Weights of a small mixture-of-experts language model, trained from scratch on English Wikipedia: 622M tokens.
Below are experts of layer 6 (counted from 0) of a mixture-of-experts language model. Rows are named router (the router's row for the expert) and show model dimensions 0-191. Each number is 128 + 32 x the weight over its row's rms, rounded and kept within 0 to 255. Numbers have three digits each.
After each expert's rows: "raises" lists some tokens whose logits its average output raises strongly, later layers aside. This comes from a sample of Wikipedia text that the model never trained on.

# expert 91
router:105106099153124092159136111134107129127124086152093124091144123127168128088052080187072087143161134132128120073184084124115151154105095074129110103092127154098064092101141152183102166134152110102116107137187124182143083158158097153143105048083135147130118094093118125113096176075098115113156051073109089119135150141081146104168125057141186129128167159165157087084121051089084109163173118096111155090119115150093084123125144137136105152148075182132100177141144110075087175141107072186114190155138111073124160159138175167101144122149124148128128150159132129147103136156138111161
raises: " who", ",", "'", " when"

# expert 10
router:061155123156128061208134113085138123132128101134098167100120106115158108051126108109137094120100095141150112118164096140132114154124150117142086115070152112075115093116099171148071139173143073095110098129193172187153137200166118186197132095139127164153131148107127047111105127088215165126166098108104150089164118110104140134102106057068103105096156140133175121106150108112092115165150146105135104084150138142174108192127180173154099169144107158124108117126137132079167165176142121125165143089172182107128187094148114177129148103116184114143124117162137091123124178154137118088
raises: " for", ".", "place"

# expert 121
router:085117116119106136203120087131063119157113132090061140125156089141117095122094139149069155159124143147106092120140119140081154166137120123134132110104075118084123090154129121151109147130155099150117130118133163152160118137138108116126110097085155168096211093162170115173115147065171125161116141131168116120165107173134155095126220090054164150160156136144135144108101096101069099082172079116114195127150178183079087155170161147124112127158095132160080120136122104064081136138139031130086117187146198095087129082176152174095109164114127132139156163169121120148090131147160083127
raises: "t", "ed", "s", "ers", "ering", "ele"

# expert 143
router:114105081117153151142119146187137121154157112123063140085126048105130118143115148168115111112124133147107102081111101134128120193055104084173110114114097125103120106151127155126098174160175117104116100122149178094142092094137152176159082087099112163141098126138116113113058180100131141127128141103160163142163137121099120158149181084152154088121153108129129199112131064077136094079149128095122128123118169149156129143121140061092160153135089209119052055096146137101102100179128115146106158161174072137147158132176165130140090141147217088092128134119060110100134113183197115176
raises: "ness", " percent", " years", "eth", " days"

# expert 54
router:148086087153085083162078138127159095112107143160110132126121096075143143123137123137079123152144085132131158123121109122101135164107076091134092129145106143112128140085073155162111127134140107101123170090133145181152043180138137179154099065189126130153166122115129065116081146133180127122102147088193139107168147121152157207169164067126122076155131134162116114112140108136097107177173165087105132113096111152118078121112144101235153149127137166190128116144161113112151128140082071151140122150167109141102131118147202122118150177177164078158119185154133104100056131136126032118
raises: "ology", "ician", "ologist", "fare", "ship"

# expert 78
router:113111121102094084144093118153127085147138084061064158118135060121164106073095119128091095120139104195111129058173100171101103145159105122143112060158114157078113150137156161138106171107083105149107139123135174179157110139198086134124115085080088150072160132125114088141102186141099121150140073075127111094157145152109125204130177126079165151137158134201147102052132117061103147126163133100106188124106120157106109130151132151128123147114125124165109172155180113097098106133103107149096143180130164075105170079104179167124113149156112143170122156194092098153109154153156095146
raises: "ass", "over", "ard", "bin", "ab", "in"

# expert 81
router:139129117150048138160181163175134122130143109131127124115138094106153138109106077113148118083150060077116128122125116136069105128145101134147100113134147133079119081131156141152115153125168128098079100125136190142131128149122122189178095132173137148090133034096139074143078121028139147150120113062162103103121099132041131129131125083111229120120159143179140128169194130044120100079176109158124131073107177089158079154145133112138138194102084164150092078111148120097131152159134075142106162136151161085150147139132124134136142157149177151190112145125140135140139082160157119116
raises: " of", ",", " and", " were", ":"

# expert 58
router:122119124130167058146071123101121113120106133126073130095190137071163142076125104152127098107120100134123110133164071136104126194109056169100120100092130166082089144124102180156118170163124130099115169086141124171149132138196132181184099107124119159147137103124110098123135156077179177141159093071106173086184122126092110120152115044067152116118155133169149130101160082088086091170117134102118101066137145135131113150110178125178117161167096179124073130147128120059110177208160097132168158092143146094156167136181121192106125123136157115110164125175110085149136162149148127118
raises: " Phylum", "level", "ened", "ended"

# expert 32
router:118120101086091100168117135141104149173166144110139156044076137141103132134127137108112156096174083084148126115114147112085174176116123144115126180071107092149112121090106195174141071144154111090091155086149148138150091126175102147129077146147121162162104065088155103139095157130110124126094128106158103110171126136078135122089135117105198141131147141153143148080150085091128121111153119111080114113141181110105170129217141166149101175106135154094070102111216095106126139148196076171140185147109140068133182129191179152184150186153132114123182157128092106120114165169120097163
raises: "y", ",", "–", ".", " –", " ("

# expert 149
router:160061114117052091151157112128121091190155122128110153085168108156192146132045142141136113118105089119153147091145093128130125237136120083133132085135118164093104107147083122165137169088165112098129157146161190126164139136145099096170115081080140146083156100144167068170120129156115171176176116113100126077102140171095128128159187103125190116069186103151120102093125129090082124111195131117076099104087152119126103149121079106166145113140141119235112098169136088100132128156123131161140170103174136144085162124147162159135142158123150131146123115176165094093116108149133089135
raises: ":", " →", "ure", "s", ",", "}"

# expert 68
router:109131090151147077159108124096149065154123121124084115067139124129165124076104111140148117068109066173123127111156084120132126139115121160128090089084170143099118137100101146174108153125137127073117145118197145151118152139191189192166102113138118175168126087130093127115124152078186147128141119048136133087233103115100125108097113038085119127103153165141176133112180129078110113163153146108104128111143136120157112127127185143177114170181078159135096137110128100119109152198091124116155147111165203085155181125171111188126112109145189077138181136181115098129155122141125120139
raises: "app", "bor", "bour", "style", "lay", "based"

# expert 72
router:053041109103104158150078115110109112138139121122129180119103107125202164116087116183096109129154123158152124070157097142124167155131129158114084136111102143073143156166176192190086141105138132088095101132126107112107141210188120149208064057141110171113119077134167083117117136141145129126142139134108087077115113112118114166141141099128162163118152098172129099065176103061098150091202150110101126111182150148132139186131163070120111120134109125144131085122143106099067153174121113142071144137145182080154187137129116138144138175113175083123142108132141136149109094114120086148
raises: "ly", ",", "y"

# expert 113
router:116116146161093120166150148160121120173114142140120146076174161148138130087063094132074110103173126120131119070182068131089178146129147111102123105144160161137086102092114131195081128131160155091086108159164162164142121177102116180182087071148145129130151108124147139117072178118105115134186070047153120140142151123116117104163133070137176147127159128149173113124155075166086106128135120082147131044145095154106074113149131142172119135139117199155091145160149128129119170151142071194101185149129128099140172142133160212148132157143149099124064148139132134074123107176109123201
raises: "iar", " contest", "ui", " football", "\""

# expert 43
router:117172098142116121095115189134110069195167133118100175094121089110153092103082131144103162131169075065162132093113130128085132123115123141091092099098103113154122128097110167175152138159188139104052163118156167131147140161128111135158117113075106125122118107161177128149082148155109188163141098111168156116165162135138117163122124080098175152126193105150130152134115151113135116135124156091126141126142160159137161159187135122185075172162143176163069154103210096092171126146167088115146136183160125118169141094151211169154166154152141088093134157130095103122125168190106050202
raises: ",", " have", " are", ".", ";", " result"

# expert 67
router:105111094132051090162127138167140063175144135150095138128126102127175135131123126100131103125143105141219109116123104133105174167152121131133093123107073124112131140130147156207141123115116114158060106115105167154210044090149107153100102121098125165113138104112134126209126159130130129139147121105089164073167162125103177182143157137102162114121090112142106088090176114114120082131164098086191177149146095128110135161132163123101149092169105159149085124138139066087152137129137077153172160182222152094120120137111156221148109149146149142112164202154110070116113107144134153171
raises: " the", " a", " their", " this", "iti", " an"

# expert 73
router:152146126141101116180120137171069114155141071106090132131095111050146151083080133167108136091140051121149102108158114111183148163056147157122069103122159117091138143138141147165174129113134094108109173123150163132201041117192138131104130137136108145102192131112106094186104153130139144150181112077118162126147141136122112156129147129084132113107142082192108139081119131085091051129208112099145178132146114142092130170132114143117141100113154140134075156173163109094151128147092092102152208125178118101091127145129137168154114152142156163127162144128139040094151098161134080195
raises: " the", " its", " a", " his", " him", " it"

# expert 122
router:130113122110104062207141132133151105185152081102074118125131111135193136048092131148080141139165123108098127054161117157128121160102113117140093111116123164076144126124104151125132121091132171141133162105125177182120063153181107136142093083117105142081147105150098148113096171130084115192155134063180114136160130138097108130088141085110121136092147131144114161092150104134089142134191155089103164134108185162098056122160121160107155110144102152185070161177159086060147141154149100102158165118131172097119242096121138166143114110109124139116117171090143122177091149173160112161
raises: "oba", "come", "eor", "out"

# expert 2
router:133118107127052122150118153115100143191108066147105062099140092116127119087112163168082129070145111128085138130151126168105103159079181135099082097109095076142120116138133141192078089103171151114133105142141160177145112192137098135120077083167114142112141088143157066159085161132110156163117136139159086119133083097177117160129144098072155168114158116171155140129173107099118050092159148077156167099121171167150132170189122140122076127139105183134131149140123090094149119141133026111144132151147157117111191092198155115130124164106133075150155166165127160165092108159124075157
raises: "lines", "like", "list", "less", ","

# expert 106
router:146117135112134120188140158118112121150141124110057178123091032125150096070129091147123151105206071122135123066165076071113152192102118146152126117110104154160143124111116222191127132121133086108107124116129161132175142117148108117187126085152127131074188075116135113138113165111122122114093108152143118134200134157127097102196122076110099102139156123146071150131153133115121096147196162051145197118093167119148110145118142190135106120137090144145085143158162094073124142164133090137147134139145172075107146118130152180134126188102195121131148153143123108098089146146140055155
raises: ",", ".", " location", ")", "–"

# expert 115
router:112080150096106154138178097131134140139142110111112109122165089114124176106142105099120102137151087158213102100129079107100107175144099143147067081200063164140173103098171130176138150185127101121125160104158152161132097133130096174152118120141115172126151097146094125132116158147093140139197083127101143122125073091115111211137114130056152156139129163173093157104129109060086158109181121117124120099180156152114129146138141117142111165180104143155048130120146076092075093134146063107092107156157131059101180103101163145146145182174118109194115178116107079112089132145122074164
raises: ",", ".", "\"", " in"

# expert 49
router:167134135149120087122160137145168085089135110098169153126105130119141134073094034090120071056136076113183192144158118150129090143152114082158062154142132168099110169150140174135095129118163109079113135132148194138166122111123137132151116056168111162119102070076179118125075168092126109144085123058155088119154073150122092186107144103128169088131160099113099140119114155102110099125128116103155127121099165153118107180151128089143146185223152150134121144157136089107119151148134094071120156107155141095131147173168140192104103122181192079156128170120091080145121133133106097162
raises: " his", " wife", " career", " family"

# expert 13
router:126124098119090098128066121105080134179117133101090146153123005147170112097141128148138134092150092172125207116176105165080144149140106129112079084148126135142148159132156164140101100090166131086112155150173156142135124128157128148145053066141102168076166086092132122148109118105121169129163107158127141059110068153109138178103136120073159161135138107190134173100155119106101102103175171087131160103138182175143141126156136118194139138136104230174043141143156081102125094166149094163096142156140139098106140128121143134131180143154135086109115129115112129114093101107091064138
raises: "s", " of", ",", " and", ".", " in"

# expert 55
router:112063119108093130177105149129141121124123088086099124087125131064102119110113044144105115102149147091181105133203086096096118119130134055125088098160127162043153170074120134127075097126162086100108099141169169151168100199122138152145121139138122173126150131144093139177065181072065098144133108102127093118135140152086158156151141098102132153125158110177137158120167154102092127083160131101106121070163138133130104109165168124116071108159048118135113093166132104090149133153163153110125167119132122137141159102112192199124146118135180084127151137171118099077098089199182131146
raises: "\n\n", " The", " this", " In", " This", " However"

# expert 15
router:069130067087129104153149090122099123168131125118054139111114093079159128137100107105141102146206113133131134143163082129093099116138092084164128158125141133095125143107119187158157167125112091136136185124162167176129152138156140167132110090156189166139159133130126088158054177094117183198191163161112133101219128161074141178104141092123151101117101179163151104130157117118087096132156132116114121074190069117084113140195112174114102169139123161113067147151146106105148139151159092150179168119158159091126155077105152099129144058088146120170094148154129121094112154185142099151
raises: " vote", "an", "s", "ani", "anie", "ali"

# expert 124
router:095083143127084132186112175127115096147122117109077134088138140112121135112089124155102105132147135132150106123131049117093107139104157062132125110180117179081172133059123166153028077127202087139088113111189153137191114188115116135124109130145101175121107131111148150205095165091124112121107109082102142111139133158080154140168155056117133145123145128168138121125168161082139074090160164132118117068156135141125119116166144107144056137195095120136119061163126062126143139159115111080148160170141162160135192111122198141094139122117182089129145128154100118115134111184185141147
raises: " The", "\n\n", "\n", " \"", " In", ","

# expert 156
router:073102170127098112147153095147124083180102148126107140102081129097159164067119130127136124097088110167201131070099067101128122134120133126128090124152081098124156151143145130194121124179123102152054095125106167176147115099137154142132112099076126152113168100137137119164088180086163159133145128067132149099207103135092133157116134134121151137118153119209094108080186094106116133162179124124132173144113097139136107147114096130137148139143098146131036150171145116104128143154085115133129191159180144098134166137136204220157157140108164121088130171123133082104109058160168140210
raises: " the", " a", " its", " their", " his", " an"

# expert 85
router:092069096106108123145121112184107064172147130067060195119137064137170125121130120150123129118115084154136168126117099116077106128096088130134096136135130156107085124147148140157116111121145129128106114135166130108121135144133130147091109127085126170074127080109103154131087123069087154155123150153116108096128059173106154110118186116102177149142158080164125109109097103093106091088201173065153195151144182176111118200125093115173081120181127161136079171126143097105140096148150044171126148171205125127076124087142140127124163146131136088107154116188160105095071199133149100139
raises: ")", ",", "s"

# expert 30
router:118129101085133109150132147169112108173146115070057152138145058073135142077106079174104090119121045148179112118160101096123131155142082114127111089124122164088117144117134193163152158166206162169091110136138145189137096104156099119119096091134117132121141093166088157139110133106131100115119062109160148106157143118151102182144153088067149144102124159202110126044146108057078152095178141097122137109098159181088114144149160143117117143124095133188129181127167096081084133160106073147107119136161125096107185091141166174095139161099126137149164152178090117170121132160119074112
raises: "bert", "ly", "lis", "iz", "bur", "asc"

# expert 48
router:090131136134119162129093125140114104189165152070084166096138098139163117149105129133143123110155121162124126087168113091145147135138088106090081127120101170118106152161126123145138115152159165144077101128172180088137097163095109175147085097117160178101134080105132113104107145144142109140205107120142112083163100136116106188139179120075143133092165158179097165135141099090110146129212147014106110094143129141114120137133161170158179139096094175154058111192132072080159104169112087151093102137184174121100119164134135136145072135120135119141111161147156047127073150148128075211
raises: " the", " in", " a", " by", " for", " it"